Below are experts of layer 2 (counted from 0) of a mixture-of-experts language model. Rows are named router (the router's row for the expert), gate (a neuron's input weights, with its number), up (a neuron's input weights, with its number), down (a neuron's output weights, with its number) and show model dimensions 0-127. Each number is 128 + 24 x the weight over its row's rms, rounded and kept within 0 to 255. Numbers have three digits each.
After each expert's rows: a language model's description of what the expert responds to; "mostly gets" lists some tokens that are sent to it at least half of the time. This comes from a sample of Wikipedia text that the model never trained on.

# expert 49
router:130172106170094151162176109106178168121099090096111163116123160090108116160131101158152129153146139126141141142148094128173123125120137118189123129092106114162127116111129148151116105152167124106120115102102116142159122134132130153147120156119148119099079096138155169154133134094109094134105111158121161137132122148131083140145095132137147154087158135142124131133172114123124163092128
gate0:152136097145125115133146153129181138161120098130144160124097122123123123130116113099151103123121162151136105110128093137080135103107111114155149095128120097155101121121142180177168136154187104118157139176113128114120119119159102110178101105118137137120119160182162151150159154090109116141104111144150089122132158148113103186112130142145148108145131133108110113155145107097133176139112
up0:160131100167090090138124145137130119135159084140093095103142139104096122145141119116139113108137112128126106148129126137122167106150136139117125122149144078119094102059155138187143159160126098111132136132121121113160138125146099094142122078123133116110110131145148095156139148072099152134083120126163116157149113160124106138118144127154135120147119120102170109122106150158120108149045
down0:084102103127122132135130101124139099108169088171107127122123112121161112137137092125119154133108126155146094090157172133128122135129138122146095145076120112106067079094144146144115099142124147127142150104127157138156141090109143130121074115126123139126124153135177117128115147112131123144158161158166147095128145136144146139128163142133085127095142119117161132150079085089119137193101
gate1:129099095111137139145135133111086113119107111125118154167141144091121097129166114104125148132147135139110159130130092103149136137138140085108144184124118123169173110107101128139101107094163136153147156162097121154119112140105101138078101125098099136115098115129133150148149127134136115161090090155141179103113115088130116111144128172165130139085153152179072103116142144104114154112147
up1:106135142127113149124085128123099139142126134098134094120154152127143164109117111131150112125150127097102121100095142114165145175120140113154109097079170121184101140173103133114112128118138100123094087087142086135130123130129115138113154177142107151148121091124182107126086131126108107111119172133114101152114137112127108106131096115131107094137066159164128174148100105100131172119118
down1:136150132130131123141133138135124091142129159137151139096091107127098143134079162116181148080139155107146108143133155073110140124085102168132163098150130136137154119163122147152164116146147123098139110095156119158180136137103132078144143138147129140117120128123147147147132098160109151140118160145146131134181126147081123133133157124114102171147125177132150144093143082160149129147175
Short syllables like iv, ad, pr inside proper names, often Dutch or Spanish, such as Eredivisie, Valladolid, Divest, Treaty.
mostly gets: "iv", "ison", "pr", " pr", " Candidate", "ull"

# expert 32
router:107130126138091132152173082106139154123139123112149139113121146114112113162125101140141144161130151110171168141134078128169130164076101133126080086117116140161135124135133152146167131111129139123116105102133134170131098144148139117078158158116169106110129118106112118162147157131105114154122114144110154164147118170119127160164124121130149141110141119174138146088152126108085166086075
gate0:095130168135121115092145131124115131181143115123122212136160099132064147171150081159119134129130117125147152149158184127114121173141104103105149124173116133121130121111167118128160118136167144104113085112109140120081106126160133103163146106189131091094135146123117135122142104150170100104116107129132128132138155106122117095122138129138109110144113128109108108131126129140130166140101
up0:118097109120142155159115095138125133110132157133099089107108109108147122092142153134159139125148133119153148094134163125125133121136129100121150105102172122150120111134069167076138119107091134165131130132146130147179123118141127163124112113079127130113093134160122146176099111100120167131163105157158135097136082121127123172168133163062130149119114117169143138123166150130109088118147
down0:144112110143111100092146120137136134115142118134136154083145112148130117104104103104163160117115167146111109121111107135126090104098135129158118097169095083129156145148078129139106178156135153138120112107088114172115104092131123151122155177137096134130150150173157157195096140111134121144107119114093130091093115163145139130169127116143126138148111134140112115158143101088092158113156
gate1:117151153154069101112098117137131105184119135116115105182121120150139128138118135115163163133154150103109129140114133094103140141078110108125141149093127157171156116105122143125180146124140125157113118146124122157142133137099053128117090151083157116104145131089120164154156130074122110140100103150146132152141100111070116127103121141129119128147109142090130150121148176144113124118106
up1:133150108097101122116125142144090200141155152102106104145137151131092158131121143075112112130141119142135158124141147109103084137165121100111095129160108152115129151116145118118148160116105102099119108120163094106134166143169161111141095173131133145121103109164131115132130185089129111123096090144116119107141112140142101129144143103149172121161131068132088149106144110148132116162095
down1:148113119117140171098128104143140147135136096143141118111143125066095100074145123124136167152147138115119135149152100118165096110110146127092117121140121123139157065110128127153182143118124154126140109128153097145126088150126142134144045151162138167161141117134133140112160100137173118110140147114151125133085097144143156150138148133138139091127109117136129157108159145136125063167136
Loose mix: word completions like Ab-bre-viation, St-aff, S-ource, Grade II, plus nouns such as children, men, father.
mostly gets: " Sy", " children", "/A", " sy", "bre", "ategory"

# expert 23
router:100148107148104104146127098097154155124148126097145156128091136116102102181162123135130126149125143106138132145154114135169106146111118069163103108103148104165125122136114124160154118124096153086122094100145122133157117138151192135101120150123151071121082133092123136140172116138102098137124123156130137133149115155069132170156107110115137127107141122138175147093162145125112150105102
gate0:128114148119149131145110119110094122095170127135156112144092163120135112143143103130144098166183121151126114112130101122158087131146143187133128100135121169178135117129137094094153131111136127111145126160152079069128105105136085094114096150096145104129121153161146110132141089108107170135146137095171143090110129111123122159130137109102118144104131137167161156106171126122137162101105
up0:127131161153134150091147124137168083138088125167113145154131103139139146101099126137150162126070166089137143103120152137071183127129118097122161153143137113140101115136138109145112157146121128142092113115106167175149170147139119173168165107164128113122157077122127129145148177134133123086128138119120116138117101131134116102118118161143124118186139125120077118137100126134137147147117
down0:120162116125159085116130135120142156164151136128160095139112147131104144145125097124111103141138155191120126147119086094089097116100102116120141140086137117121119141158156111117148208115103093109147144115121148124125099155122124079143119164104113136127138102108141155062130142108107114152128163147178126127097125110141129148134153103132135136078093140113148184146152123156141129105154
gate1:123112111114129133171121137106139149108175123113128145143102135131118084158134090130138115146154124164179199076120116095103098141150110097146130132113127127114094137183166149126088115134141141106137185102118123086134121162152143097100150098129141079116133125117130140097123094118164153154135133130150126127136098126124159182112130120113113126136101131151141143133170154121188095124144
up1:094129124119111111110157133140115116132082098156142131109125116144140173145108170093106172106122139113093124189154111137168139120123114201090147149151136122141177100082080145127112140134122078121087093134132149137140125118103114149139087148164109152130104114103119129128126123150092111124096132167134130130122148101117120073137105127116139152120107112115129134168105098107093141149166
down1:129110169109086123128155116095113148154175093121128104105146131122135116165149166157132135151101116137113063122104158087094137137126161109128157105120133142180136133111168163134133132105126127126084163074175162140101091114131106142121114113136091113154125120128111148177136106129102130131131118170107167126169155141139154144121130119121107172089129125130112076110093114137134115106129
Prepositions and linkers such as with, along, together, however, due, and verb endings like -ated, -ating, -ited after stems.
mostly gets: " with", " together", "ferred", " along", " added", "icated"

# expert 10
router:132123101147116144130141081111138161092115112111161160146112156099103105165152130130128150128140154111148151132169101171144106158128114097142122094081161111129189146116141151123134127138120156108112098116158111145128123151135148162114158152103168092129127074119126121176139127132130110125150112125122159139145115155119099141141106125117136147087143113165132172100136125102059142099066
gate3:140082101154132166141133137114131124129151119105128099098128112170097120146146105122108158117076129148159091122186131140136130104105117148099129120162132154169138133056124154122163144149132132140102136149111165145130151120105137121107158153157109136142094131093131137125121094156107114087166079090121132114145124116106102165110157154135173099157158134142106125164127154086163140100133
up3:159123129127131140115136136143147140081134103121082105097137098137131128133146109104110123089124140115149137116126136105134139113087116171070117165137122150122127129099116162148099111193110180122178117117105145072142122120159099152111155116122127142163116088125089125107172167186129154120127122145133142135148126112168132180123109144161130158115144125124137139130125121100175159142080
down3:147125117093153084123173096141142122102152118128147124118141128116152107170159111102119130134126150122135115124156123137148106145101131132118122161128153137119162128143114112148134143121106173151111116067086143096123126158152090134149129108175068127120083107124143144119172134118116163097156099091182137131152119099171116126172105156112137156126111119118147127154177077134152159091116
gate4:124138118128172145147080133119139160119134109109173135110118103159121103193101144125127134105166141169127134122136137096130178128165125125081110164125134126166137124140154127119114125095146170124097089171174132159126109136153133151112163166123120122110117119145107105143089083114123142164144142140112128122151129156120113129145160129120143148095118212125166110133168129111104131109095
up4:123155119164130174153128121097110124107123139124133091089143119119102120173092125159082111130140135138108120153119126063139121146168146105118130121096138121151146129157133120092082122137140156138137124149113153130161138119170142125121173148163121102143099108117110142146123092094097129123108127178145075122123155117176097120154138113124191152103154120187138096153121114102097131127150
down4:140088117144145133112110126122126120125144124177136117100136174135128139129117132135127150129118141135154179138132136163180163113138176180138139128148100114208122111182156119082112133095140126137134123105095137122176122149097123163117144125103102134107125107117150152154136147151091157107128129065093127145132150084161147136133092135141133156154117110104152109110127140087142146095154
Label words in infobox and biography fields: DST in time-zone lines, office, born, district, sq mi, Pop, and em-dash table placeholders.
mostly gets: " sq", " —;", " mi", " Died", "°W", " born"

# expert 44
router:098113136140105127155160121104160159135146108090133145109100141096093115143133125155135138147129146116152158115130106157152100143101098108130130105084119101146146108138136132157151085137100153131115090094154120152106089166128157128136145117094139114109128093105108165169124151117128082163102091137130154166176117155126141164149111152127117139136171094185174152102157106133104156118100
gate0:104110146086139103158127142147114101151140114107155178111126153091154151162124131139098120166156143142131122105124088157138101142095110142118156145138119108172172164129106137143144098110094128157139112131115131135091132142146130134077122128086113162079150127120113131169111152109148149115167131118135160128099085131169132151155120163146110126158133129141094128130125120128036146133156
up0:200159135105131102118138150076160141179154143138113135152091151116174170136122115107169111130142145148159126145135144096144118078130107145124121152151131158127094137133119132125130115146141086083091100127149120117124145115118128120150118152145076106103134160126121152116105089137105102145089138153109154080089154119109106137156103097094119113125099149182127148111101147128135143124105
down0:113112156186114108128110142154133149099103194176124112154107140147158119119119168140133116124120112125139116141106115109160121091155146161109085106102120102143115109105151099141135152156105146140149128124175114099163154133154145107161183098145105119087131127085171088151098106134128139127111161132097111072159088136139130143112112137112119086136099109137125136104156110119111148145114
gate1:129096141096115118138151069168121139108138123130151179122092159136101138123089159135126093110144177146123107131141129130125153101129120158120062096132154124151123087120154116126110133139118138179081099140115120148114114139167122142092148095116134116144152132123084118148123099100190148160115108140098143155171124139176133133108109147126139176168113130154125144106134138120123131100168
up1:181115109105147126114145151092137100115109142160151104117130085088100141128156108181140160152113092133112155131122168117144103138111110099132144153158111156123126157124171129102101170150111104111175164093093154105143143126122130122128106144126147082097163098134160120159157107144123132089137122121160179127062128105113124160133127108123132113103153133093133117143087131121127144129091
down1:134129148125158134118123167099112115165147129155106074127148143139109105120152098156135088132120156092092153130102184105152139105080130087156112133104125120140109151112148140169153131151138140116136135130081093131114094151161125128160116116116113116177145136100117145120158145132193155154091133140164147121147068120141134133098138151133118108090149129147158110092139121147156143145082
Word-initial T/t, H, M pieces and the piece end in legend, amendment, referendums, and LaTeX \end commands.
mostly gets: " t", " att", " def", "end", " Att", " inst"

# expert 45
router:102118115156123149156182096092154172100139112125121161076109170111110096147118128172137138144140174150166129163156098129155112173100092103151116112099107110146148108136128156150157101130112147102126121115121105140127103153122139147128161149092138101108136104101121158186137138132108107148122115122114166136147115162107102146157119112121147131105166102145144146107158131123099149088081
gate0:131114160099145149136145133101124181097120138124134119140096125135150095121112122130129157148102115149154105165160146131136126093061152075135145077139153104149099127111146127149174129121118128143177148127139095131118094073149123115098120145137128111100145140146131106139144106149122123118089114110143068117160152114141107113137131094107123106129104130127147149112080148123082152062087
up0:122107147077174141140140146122116166096117152112126135133148152159120123137105133117133166119107150148161122165184125142099139116081104110162145138133145115166137124146135118139172163139113099094196150146119094136131102163156125128090100107087154108153119151155160076140092107137117175115116142146110074136146154126162133102136124102136122112119136116146130134134096143112124156114081
down0:110134107110095104109095124108106132136145130119164157077167136095109127049091140153088160115168105137149139125159133095108131147158123139110176110134141156083133109171127095113121122109141144131132162149124106110108118137124163133115129130132106126151104111112129122117112130141106175107125152130132152178081144124158132135099099121144118178124134154130110153151107103164190114107095
gate1:132140089151138155124162112124121156119115126129110135116123156103164112111139128126129160128103142154142139165123137101135129105078127092126122122129090128109141142167087180130169104124156120101176137082122128112115112113127140159163112167126108138104140139149105152167145136121144125150178140127107161117167155168142141130176189062098159147114133143146109103097158155136082125124141
up1:133110116163173165154157082147121167141124110141109134098143171157147105117101120137111161118141138146124111148112130126133141076103139101101116100109101134125109123129123219136142127112139121076137118117098119099106100144138102185129105149144134105111148158123103155158112135139159137147124135111126110099149112134151098125161171094115142177104129154144120112099172098148100133107163
down1:117106165145130114126119112089161155096143110127129130086092125130143134068093106111158155138162157171121133154174147123125125127121131102128126117110162131122114163188162179100085114117120106134133149136140129123115115140120130119131166156125133095138109163145131160090127189132177098145081128166151146111130079158136109143105137100117158127127124132114085167132125107096134145136109
Word-initial capital letter pieces beginning names and titles, often after the, of or |, as in Benedict XVI, Red Sox.
mostly gets: " X", " S", " J", " Z", " F", " C"

# expert 42
router:108123105143104144158163109113135137099149087104135157080089145127116088143163109136122131168129151141146144153118087140143111157077110105152130102105104125131137090145120160153146121126106150106118109113123092160123096190140144139133133143095145099100098113122102145176142149116092111146101100122113159119140107147101112128176108108147127154091164107150166151103146130122128176114084
gate3:160122115132103117125130094114090098136099070149157111135143116129093094151160131144163123125136149160143099124091158139140176104078140147144131108097114116140151132133131072090136146109138127127103100148148134106163131147158166119135130110149154140192151135132112108115163148157112131148140137140138167126113131111126171124129129128098091120102082157137107146129090162121139204116120
up3:138074095132184127141090100133129124107142142118145127104136164084128133137130120160114121144109101144089097161156169148154118144128148120160100142138173121148103160099094132107107108132122098164104146109100143116102112164107146158135135138144107101098125134126093131116131126106138104147083156154124112099144126148178111152107174153108127110063146178153115138130123107131127123153075
down3:141091085136115170122189131142115152193122141144156188143128146123108148120120112147118144101119110158120131118154119110189149108127165121165144134126132164119118107132130140120087142151119147108133116095139146134144097137124167132136114123167123086148158113142113150059131149117138118127094160120084145147132083093133116181099120138147137146096108155144116152146127149086128153127139
gate4:135146119198078112077132137107172132095140093097127116116122126129147164119113070126141137154109114138104114093139091128124152154129138120123156107135064158138107132109161117103104131111114115088139151086137140125131098123109101129124103100082123093122119093120119155140128164136104128134117118103167149134158121136140153143151179101109130155138120094118062130130153141135130088157148
up4:163154096105130148184134132134123117142163098129114155130136153127097148120147126132107162106148140104155083109103097118158152157122111166120124133145123138104150143143146164100152139147120121122136132107083147170121139115100123086124156097141119143138179080183148143132112090114094137114112103108114176144125109128102117127102105158085123145159132130103145114161115081101109095125192
down4:078161086109144125082095140140154149128171142120088173114179095134127156199122102086105163134106137152110086114114071136128098128126113146126146156104103103144131098114140120137134132164128101123113111161092139093144127124150151091151112112119119164119096128153130105173123100123114126132135114142138079097121127132115178134143126129143108137148164145109114160112107134117132094118121
First capital letter of a capitalized word in titles and names, especially L, N, C, D, e.g. White L-ies, De N-iro, United.
mostly gets: " N", " L", " United", " C", " Le"

# expert 33
router:111154118121109137144139109122163125087106088112126174113090147106106103128173104176157106154122159138179146123157100141147100150119131114151131101088106108144166143131155137156170113111125132115094065094137122160167102171143173124098116136126111096113102108134124164141136103118106114193131111132098152129149123154111123128130139151109133144128128131143159139107157168099121164108118
gate0:098127094138137147117097144116075131143137165169114090079140115148115118154115131101145104140152065130129110134137131161135124121062132140117117123100179147101139126094126117171137118158153125098103083130101146086093154150100110140131125102108153137125119157135098147149094164148144139151148141138131134123177154189150137134141142104130123136132122120143068138145150160155116138108100
up0:150135169122101148097126155115076114140122137131099125069114158132136096163129144138132142124096112149098167134136185172144122109156142166141132098106173140144139117150159142091136132175120115117148112157107110082117141156108139143107137121138123132150125136096161124159116155103095142114143125140163102123169108186186146126106119129114131122095101149135116151187110163138106137118147
down0:114123116132125158142092111127088117128128120142153175080151121148145140084115082149113128127143091141113113168122151147117104143123107164167116128069152161108139126138091144103135072160114138119111108111113131132134118137126111137122114116128126154135110119198199149130130145163109138121135123148142131115162117193121146147092098130139107109110096157138060138124134132094127146113102
gate1:145115124113136129083102125137119151143087170115092112136141085130127158093123111103131148125139110127135111104111131157178064190136105149134129135142112176079150126100121108149162129123142117081144133148116103173142143147161109145161134134138143094155086110149145128093145139087106124110131125144156163141098088161096091102159153126136117104096131142094151150148148106125154128143143
up1:137116131127130134160153122146147154167112146127190117182143091129086159135078153162112108147126100153162125105121131163179129156127139148113116151122109124127124084145095111151125089121143125148085142127137126205133123116109082101139120097130153105112117119065117125113121128070120119141134174109126154140109153155130161144124159129111097127128121115098154153138153148110116119099137
down1:124134116149142109090120120170148147126143130129153115108119084113145100129137143132129116144102122145176122100169108152172121114123144099150147138098081131133095132134124143126148071121087109175120130133097118210129140159146086116105119160142102148150109100112119103112139131098096151103139148102150163166127088126088121089118123117130098096135113086149147116162151137155120084145128
Inner pieces of longer Latinate words before endings like -ated or -ation, as in intrig-u-ing, def-in-itely, insuff-ic-ient.
mostly gets: "imin", "ecess", " es", "clus"

# expert 17
router:099146083155102096151154117113142162148139076099150155116134150105109083134128122138140137155143167156152179142139105130146123146121117103144104125116139106162122098117133165151157103140119158107100108110153117149120128144145149120115167140097146107109123118089131168150118135112134140147134097150113153142151115150113098132145091132124139147111145089180142181135162109142086174075075
gate0:144147147081094099104098128175096094153114124139093130090127101113093067118150138081101136113153135112156125121121114162156094140120123134152127135140122120153112190122179114148158127103090094097155148112110102138113140116141134144105134123155152135125177146127120113103135141135134112139170130110096110100138172091119106127081115113118123143155168124139112165111092175112111130108112
up0:143153145162107123150091111155075129135127144109125099133170127118094060162150127089151127131118171142070097142126109126132126104124125145107131143128149101129160136102183136113135156121119083141134154084127091150128140127164110109159121115127147112149168138159079079091149158151156116116122136120090127112145165154111119100115090134140160142165163134136128119101119134128093125112113
down0:125119150131150101092152120122136127134164138121170118124122113086124104134117142153137121135092137116121153130138097145116142162124131127141092172125092090137151114128127170143126126179088102119113128159174143120121128159130075081117128067145109151114084120154180124139144100123137146095132111146138172099106118126095141097089097155135131123133074144175134089151149150145107106095101
gate1:092131129145106100126070094143121112101129109076132111084148150108095153128131156132136143111149087099101138152155114145140109109107136149105097144161081105114108141121125126147112098146127146125093162098129118130112117133132110157127140104094111136113150118133108116121150113092092134150135135100127095079144170142150139134099110106166121191112116121093100109135138203097160101106103
up1:127142148119108105120083099138123112110117137082123130115160133117093128136120154118151147125136078106096139151151115132114139127139135141121116134177098091141111093144134129129115115166142162121114190118145133146117132128124108133134143105046116131094143141141092134106134128098088163152142158122126101057141146137153160150110085117173138168103135139106134115150146175097144084094116
down1:148121125099154117138152149116154145099138096170134129131145128132133127116134105084132122173112113125165170135129118136100140094121097105141148147155171126143118125140120121100120145124118167103142132142186111060145120116109075090141102148127150114099146106094140172100098111132120086173150158126141150139167087145125177124122175114132114135171101136170114122135097106082121118124131
Second digits of years after 2 or 1, as in 2-0-09 and 1-9-50, plus word-initial sc, pl, phys, as in Review scores.
mostly gets: " sc", " Sc", " pl", "Sc", " aud"

# expert 55
router:103128113151112130139149113112148163118124119108121148113091173097107095146143110175141154162117165140182156118155101146156108148109092085150087101126136120167153084133126153150145116139130162106128121096144094149131126138121139126128158133123120089104118096129121142173142116121129112163115096155105158127156113150114105167139102146136140116117166079171162170100147112141102162100090
gate0:100142137153178100097128149120103107120159129129121106138110137121082116114162164121145134139153110103139130129088097135106141112126148115125120154113128086172125116136179095107153118158152134129143148133096115146101132120126142076109123119186105105133083110114118159137123118162115140095102092100105138170138128153072131111118145114091149105101133142130173092082145179168118139161126
up0:159174065144119135117144166116122127108150116113106124112162144164160178107102173154127119125119181153068130118178141128120110145144150139160126119128093111102115135103103103145127123087148138155066132085142110105168116121104175130141137118117129123118142137157156120126075164099177101141130142145139148122115101147148142160121130172130134135107118128093117112144132142116130099120139
down0:160128108173123151132117139119138154129092127124139142118114124118151178122102146168116129125103132161122161122108104150110159157129154118115110149118146106079143130178131112178139128140120106146152111131123111111143123078108138167120147157134135148132128102116118107165129160138094101167140180082082150160109144096131108115094119136124160153136117213135116106107147123135137150082172
gate1:123140146145128152092111108111107130055092165122126129143068108119095115138144141115138163129096151089132141111123080137109085116158138102154114143136128122134137145111139126150149057117100166133152108090131098102089104135126128094162130120123104146159107110124126148129158124126158114158137144129124136179107104128109132124086138130147143072131105114133084144071154149131136147136161
up1:135155114146135149108145071175114116113095152082154128162120096136094154115147139120146118140104144105094071136107109141125138123112123129102136156194161123098173135125123130145122059168125163118101128111153122083095133151160139134158152114098086153143136142128133109140129120090124111125165131128142080149122146123123120127120139136128155104132127100147114181131136120133105184166134
down1:121125115131145132154157109124080148126065137104144167123092105139190105095133122085122085125101156125102108113129142107160107094100127128107131092119127122086164144127105115119143128118143128153182153188121157103106121148158143128135141129137143143096146170106132126083117100165125106103094110132139121070161139114124110158118160177126165100133112134124146141119147142123093135107131
Plural s endings, decade digits and common nouns such as project, effect, century, newsletter, lyrics, often in music and film articles.
mostly gets: "merican", " effect", " project", " material", " act", " century"

# expert 38
router:095121125155106115139164094102153150109149110092111151111110170117114104138154127172118126158158157137156140138142088150156108140128098104157106116115120113173167104137145144145156136153111126117120111109145081174134113159143137154129140147119139120090109100118114144188155144132115106157114105135116174124147132153120084147151103114121129120101176072181138148130144114134115163092085
gate0:130149151108088124133151151141122128155126109121105130111103134154150159128118171110069133122146138144110143144132095127111139155110140108115099182131087103118144067163103097138150122114148118083173149120135143153146128100120128144115078140136119154082144094102140138152140158114130113142100092152134110185129187122147092145114139110139136164101144124158137181142145123090091147114136
up0:146149120116149140128141129136115121112100108151147147133166154086169136138176125161138095165110102165165159146106120161190139120104154129174122124109148119101078165084166122168105132157163086130127130164099120131127135139137115126156173146156118150111119151123122131121099143148143141107114153079132119156135094085132137137128111119153157114149110151155127065139130101125108115103152
down0:130128162164173116105114138152063088137126115162131091129146152096108147092116123139104122126166152110114104114135131132112129163078143114103089100125133075133101133133152117155157102105166122147154123169163138142122172063117140117126116086165124171110133107122139146140105159148135095110163101123122142116134103120154143110122133096133147134089136117160097097124113135145102116085149
gate1:143103174124154116116106104085149116145116134120100092130131159095131146095134121146100145167132130124136176099143074129138126126093083110115131129152148090163117128125162109126174109091111121129125135097174083105088113175150099167119089158123148107128128080118174082158142132128108115144094125093127134130142154091127117161145115118152122160133122122124094129154115112155143122134091
up1:121100097103119192065094120142133110121157160134118151101131146117157110120107114125127153196112125101081085108152146156135141148129123132104124131129168171164145151121129138102116088089096122161129140104143113136107146135136113099183122115097154112112120118107136123153131129151116118171156111159115153154128092143151101132181126132124128124097123130126080142158137149123108123128069
down1:133150109115135143118162125202141124149121195143137134114138125120104074142118105129106117164136108114124137082138110188151131149131157143110126103155126134140159105087140170092111135116131137094121102123104134183182119105123129124176176121143113133128152086152112119136133119130122131124130087142117144080174080109125130122105130136157147162100125153156148161137160120124119100120119
Word-initial pieces, often v, d, p, l, starting words like voters, vs., monitor, Premier, professionals, frequently in tables.
mostly gets: " v", " d", " sil", " V", " p", " rep"

# expert 43
router:117165106146083112149151094095142146127138110089133141096070147132111105164125109134121151132146171130114148157117095135169125123085119092158101109118120102152138098125138138148123120114101129103092106130128097163123141124138137140120170167104169097112128094116155109195165167115145130126102087140121172154151122156110123171155097138120155138127157110145157121110151113144116162101114
gate0:115110108133144152145130143113105108075098126085134087151146118134114127161139130140098137103116155127143170137148116135146131098133175078101132151102136149131111143165107162117137184153073117119133094095120139139139164122157147140136138134098141141104106102121119113137129148098125077110085136119121123140135122138070159156145177115126081163182137098119155121129071141118146130111114
up0:119153169134127135118100090090100123109139111119124095137097124126155121137101132167131156127138110140108123177165123103114074103152148107127152156104134138168130152156117100106115130120147165139100120088158122147146126184104146145145095118083141170103134124114138129074120107120124078140170141153089151122129140168133154121139163133102122127166110112088128114161131181139159153132098
down0:153139117087096142132159137190103126067137132123140100135139169184143096111113128141110136144095158109130096162128173139136136071155134109126149124134122115156138090156145115121153163162130112108133188126117158148137132131110131129149148095107123144146153114126121121152142129106148101144085145089122101139104137084101108135093126091131159076136118157156103145126159157116151106101122
gate1:150152126134114156109128122121080120123102075126145165130076127122152143169162111102100118149127116142095130165092118138125109156082105144129143116112118133121105138130127139116103139152097116091112102134134114088113157128103103108134138112116074123155160114120146133137114153123102142164140137117131132130146133129058141113130142161135140177092128198154155115109047109117108151148136
up1:127092100098154104151171115118147121162077148077151166146094115109104101182174111143114095121158150129127130094135137152113121111117163147084143158116156123122153148109131151096143139106126137128124159147167122135117182114133129135120127146126135107123127153146131163105168164108140116112162111107129132157134109140094139145125120071154169116114111170123161122133080130169165103115120
down1:105122152105163081097145097121152138115161121124101109141127160134152132132059109139118118179156083121100127152142140144111158129118130095176114104153107106108129139100112130122090126084167093179163126137143135118112141144078123134134145152129152123152111169147139113110123088101187136117118137130185129168135117142159160140113125143148129110137106126142131114135117119114120117161064
First names and name words in titles, places and organisations, such as John, Tom, Red, Night, Street, Mount, Shakespeare.
mostly gets: " Bl", " Tom", " Red", " Michael", " Night", " Green"

# expert 35
router:095111104153103152158154112113144162090120101117148154095093168102110099162120111188134142158120172136153147142148102137150117162116095108143109105118122107154155103112116146133159106120099148108116130113157123158127110155127158146137147155102155099091130098136137129190132142113109107144114103136131155148146105144107087156153092148137141139131154079172141167114154119109097156110092
gate0:106122117080061139140080149127118172178138131154085125134131139113135142117151133125126150143095129136112127126133091154142097142128132106119137100119125118109157149123194099161155123161075101091127105133152097107128099139112132132112125113141101125137147076124129086114125132144170123098129152169087132135142105156172111165133159164123100108107104106152144131091129126115093095126100
up0:099113094120156123124140163110175106136135105186141112130131149087119143142152119108133137154159157145094127079130129137115137085099160097083115146134101149140120156125118109145111134130162134086141137080089132123079107152125193143161132149127148145133132089134169145109116145103132137121141130099105177094101089120129118160113138113147137159131151127113142157176121137168155129154156
down0:094118146140145108131102157150158118145055128127142134157117146134100169188144150157095127128138098135119098111147160145098144106108134151140136137122111116109138149126092074124128162140168150073154147117096117114126105145133141137109141136102139113144115133148170086130098151153167140134150108108114154073077123128131129130155104123124158183125091114146117139114128145138162127107178
gate1:090123136082122125150144097117160181101114095109114140140164112136097107110130125117118095139134102083140133157109126127120140139093055150102120126122134137115119127117135107141138106152083099136110145138142163158109086153115148119131116104126135108166118136169089137158124081073131103099147129161135103169107094145144119154135171121126114142093129111149120163118108134079121169156164
up1:147075127131120158123176166194128088124117142091151119131145107126140136148163118157100111163110149130148139126086114124088153108128155142099104130125104104139099115134146106155153157122138085062092134124146094189126154140143121147145169121129144113118126130135150120075155155124162149139141140165142155143166126141126106122113101085101143110123143102138117094160097109126124151145113
down1:147109133131114094146111093142115139116103115152126118131123141109136113103125101133110113165130135161145096133132116101178166096121114150165173159125122126154076128143111098155150117122148178168106135118146136153096142111095113148132083103130094101144098118133110124116140122177078148171085161119131100105136155131120146053138078121163144140105148108116118124125123145140140092163154
Nouns naming courts, parties, government, military and law, often inside proper names, such as District Court, Democratic, Ministry, Supreme.
mostly gets: " law", " Republican", " Council", " Democratic", " Court", " military"

# expert 14
router:103163129150086114136150117126126160137112095116140140111089145097098110136133097143133162137142140139162133124144121170121094164127123128169104098114131117139144121171137158144167097138105156114100080099121100165159097127112143153127146150132124120097105088130124178150197138112147137151118103136131132137147108135099084175131102155095139165109134116173148140131144165138082160099124
gate0:121153148108118125148137098131104149121134157112110118124159138108115117121113079156120130109149069155117123091108164142077090116147104153155138122134166182138160168124148134189123117116148152122137113103119141141081121145141089109070112150144093084104131142112061108117110109115143129133114116116111115106118113128126120141121112106135099119129193142140127119103094182139129095133119
up0:094130117094134148118118122121111128135183115142094121167123103095088143126140136181178158131125121112135159114149167131120156105104110156122119139131181111123132156132118092147119114121092165121138142111084147123117083133104130114152116106128091108092143167105127193076142139161113112120133133114129124094102128148124104140182150151078129128096127152138142103085136110148104118152093
down0:141150132128122148151123139135102104139119159101112166148107174132127130131103128129208145131141114104139158157129133097129120094131146102108125133157186117096179140106158105159127141107102099139155163140115144115103151130125114099169105119115097106144133126140101129122112124126065153111110092089127093084140092135134168153148114137101086128121151134096132099123077092115093137138099
gate1:100137146111146115135165132134107140131115122112118128162120133066079151171108060102146112121148124151122100141099136143111119145121135135122137107088126089120115102116153155138112127175122193130110114138170150105145172111076087137139098160129093105158101146109089155146174095091140128142120133112165129105121138130134129124125120161158130155095141120115150114168177123121125120146140
up1:120135156103091087092137142147179122090107102088103148105127109150115122146144117140119130134099121149120125146094109124140121145134137130088171100120093135108160130141062139097128079089135076155122135173142133135110164143114132160117157142151150107096155163121076111117119156129157175089129092126141112112102126133140145151136096164150173162120119135120110123131142118130104166115148
down1:133102134136072125164107153184109115082101129129127152113144110149170112164147121100166112135126124128124100131138119111126056165136142115114164114170112128150165146144115106107094132106140105149134079142104113100098068135106132102140131129118144115115127107071114127114103142125142150106134148160083135142100122144130169107122113184126139134128124124152108141099158152125121179139101
Second pieces of personal and place names after a capital start, e.g. Py-ot-r, Dor-ot-hea, San Anton-io, Pal-o Alto.
mostly gets: " Pet", " Goals", "ot", "ro", " −", "uer"